config.toml
num_hidden_layers = 12
hidden_size = 320
n_experts = 64
experts_per_token = 2
d_expert = 256
d_shared_expert = 0
hidden_act = "tanh_gelu"
moe_layers = [2, 3, 4, 5, 6, 7, 8, 9, 10, 11]
router_score = "sigmoid"
normalize_top_k = true
routed_scale = 1.0
balance_loss = 0.0048
balance_bias = false
router_cosine_scale = 20.0
init_std_router = 0.00888
lr_router = 0.000255
num_attention_heads = 5
num_key_value_heads = 5
head_dim = 64
vocab_size = 5359
norm = "layernorm"
norm_place = "pre"
norm_eps = 1e-06
positions = "learned"
qk_norm = false
attn_scale = 0.125
tie_word_embeddings = true
parallel_block = false
extras = ["capped logits"]
init = "normal"
init_std_qkv = 0.0174
init_std_o = 0.00355
init_std_up = 0.0174
init_std_down = 0.00355
optimizer = "adamw"
learning_rate = 0.000777
lr_mult_o = 0.755
beta1 = 0.95
beta2 = 0.99
lr_head = 0.0159
max_grad_norm = 1.0
warmup_steps = 461
schedule = "wsd"
decay_fraction = 0.853
decay_shape = "pow"
final_lr_fraction = 0.0
batch_tokens = 65536
max_seq_len = 512
doc_mask = true
train_tokens = 513800000
max_steps = 7840
dataset = "wikipedia_en"
Below are experts of layer 8 (counted from 0) of a mixture-of-experts language model. Rows are named router (the router's row for the expert), up (a neuron's input weights, with its number), down (a neuron's output weights, with its number) and show model dimensions 256-319. Each number is 50 + 10 x the weight over its row's rms, rounded and kept within 0 to 99.
Before each expert's rows: a language model's description of what the expert responds to; "comes before" lists some tokens at least twice as common just after its tokens as in all text. This comes from a sample of Wikipedia text that the model never trained on. Tokens count by the router's weight.

# expert 25
It responds to: Main verbs in narrative, mostly past tense after a subject, including endings -ed and -ing, such as made, received, presided, took.
comes before: " to", " the", " a", " by", " that", "ed"
router:60 55 29 53 62 68 52 64 70 46 45 38 52 49 53 35 56 59 37 27 47 45 55 45 40 57 44 45 45 66 42 55 50 48 80 57 50 54 50 49 23 48 70 55 36 57 64 42 59 42 63 54 56 51 42 57 62 47 39 51 40 55 62 60
up0:57 51 55 56 54 60 42 36 45 53 54 52 44 46 49 50 47 39 44 45 50 36 40 61 68 54 39 53 46 48 60 53 44 33 42 56 46 54 45 79 64 51 50 51 53 49 54 35 44 54 57 48 68 59 40 57 51 53 54 51 55 45 54 55
down0:43 49 51 54 54 45 44 37 36 51 34 56 45 56 48 61 51 60 52 73 56 54 50 64 48 45 60 51 58 59 64 44 56 55 60 49 58 50 41 54 47 54 49 48 45 58 44 46 44 67 55 48 22 41 39 58 66 35 39 56 31 43 73 54

# expert 38
It responds to: Line-break tokens ending paragraphs, headings, list items and table rows across all kinds of articles.
comes before: "-", "|", "\n", "The", "===", "In"
router:57 71 49 67 52 62 63 58 49 57 52 52 48 51 46 53 53 52 57 40 40 55 45 54 38 51 45 45 45 66 49 66 53 39 72 71 53 57 37 50 32 63 68 58 28 49 62 50 54 39 49 43 43 42 59 51 53 44 45 44 46 50 38 47
up0:45 45 50 58 61 45 43 54 48 51 42 38 41 57 60 53 54 34 41 49 49 51 64 44 52 46 58 46 54 54 42 49 53 66 47 45 57 46 52 46 37 36 38 47 41 47 43 47 55 44 57 67 56 56 51 64 68 53 42 50 41 79 62 53
down0:58 54 32 40 39 56 55 44 60 58 52 45 30 54 46 65 52 48 55 69 59 63 51 67 49 62 46 67 46 41 53 64 53 74 72 46 60 59 60 51 43 56 53 59 45 50 62 44 29 58 48 48 28 50 54 31 51 60 48 41 46 51 69 49

# expert 12
It responds to: Periods and word endings fused with periods closing a sentence, e.g. completed., perform-ing., tre-es.; also ro inside Detroit, controversy, classroom.
comes before: "\n", " The", " He", " In", " It", " She"
router:52 59 47 51 39 55 52 57 65 52 38 61 44 50 45 56 43 44 46 34 43 64 54 55 41 39 42 44 57 56 29 47 52 54 51 69 50 47 41 54 26 49 54 47 52 29 43 47 47 54 56 48 46 40 55 62 54 46 43 43 50 57 51 47
up0:49 59 60 31 52 51 47 54 57 62 42 52 31 63 54 45 49 56 45 43 54 43 60 47 65 48 53 40 47 59 64 40 58 75 49 53 63 48 36 54 61 64 37 57 51 31 34 41 54 53 52 47 36 48 46 53 61 52 50 43 69 17 39 47
down0:63 40 48 61 35 37 46 50 54 36 53 64 34 46 34 53 49 31 40 54 47 51 54 55 40 57 46 60 62 43 59 38 53 32 36 53 33 26 76 65 52 54 57 45 42 52 59 54 43 44 53 52 45 36 64 68 55 38 59 69 51 55 58 50

# expert 1
It responds to: The preposition for, plus pieces of place names such as New York, United, New Zealand, Philadelphia, and sentence-final periods after abbreviations.
comes before: "\n", " The", " States", " York", " the", " It"
router:64 57 57 43 46 62 66 42 53 61 51 51 45 50 64 50 59 53 45 42 49 59 40 41 40 45 40 45 47 63 38 47 50 54 45 53 54 67 48 71 41 51 57 52 43 40 67 46 68 52 61 36 39 65 55 45 55 48 64 47 48 43 49 58
up0:68 44 56 59 48 51 71 48 61 75 50 45 27 61 53 41 63 29 46 68 39 56 59 63 68 37 40 69 52 63 57 54 37 47 53 61 44 50 58 47 60 58 53 47 33 50 41 69 60 30 53 51 63 43 44 40 60 60 54 20 45 55 58 51
down0:58 43 60 46 52 53 57 58 32 53 46 62 49 46 65 47 54 67 31 51 72 45 62 50 55 56 58 65 46 50 52 49 44 53 44 44 27 52 48 38 42 35 44 37 39 51 41 51 48 49 46 48 54 63 63 70 54 44 58 45 34 43 62 32

# expert 18
It responds to: Prepositions and conjunctions introducing a role, agent or clause, such as as, by, with, at, when, where, including, became.
comes before: " the", " a", " he", " an", " it", " well"
router:60 62 52 48 42 53 51 49 59 44 54 58 35 50 45 48 49 43 45 37 37 53 40 45 33 49 53 40 49 59 52 53 52 42 58 55 47 55 65 78 43 67 56 54 26 39 44 46 45 56 51 45 49 47 47 57 45 51 50 43 44 43 37 46
up24:32 44 47 52 34 66 61 49 40 40 60 52 50 42 37 49 45 56 43 65 56 40 34 47 74 51 57 30 48 46 73 60 62 48 39 45 52 70 54 44 57 52 43 39 49 52 42 47 54 60 31 52 41 49 43 47 63 32 59 51 54 46 43 47
down24:49 44 31 59 48 55 60 42 32 50 57 49 43 52 54 35 54 45 50 58 46 46 39 76 56 57 44 50 50 52 53 56 39 72 67 55 51 85 45 37 46 70 59 40 54 47 52 57 31 59 49 43 54 37 58 64 59 33 38 51 32 55 56 52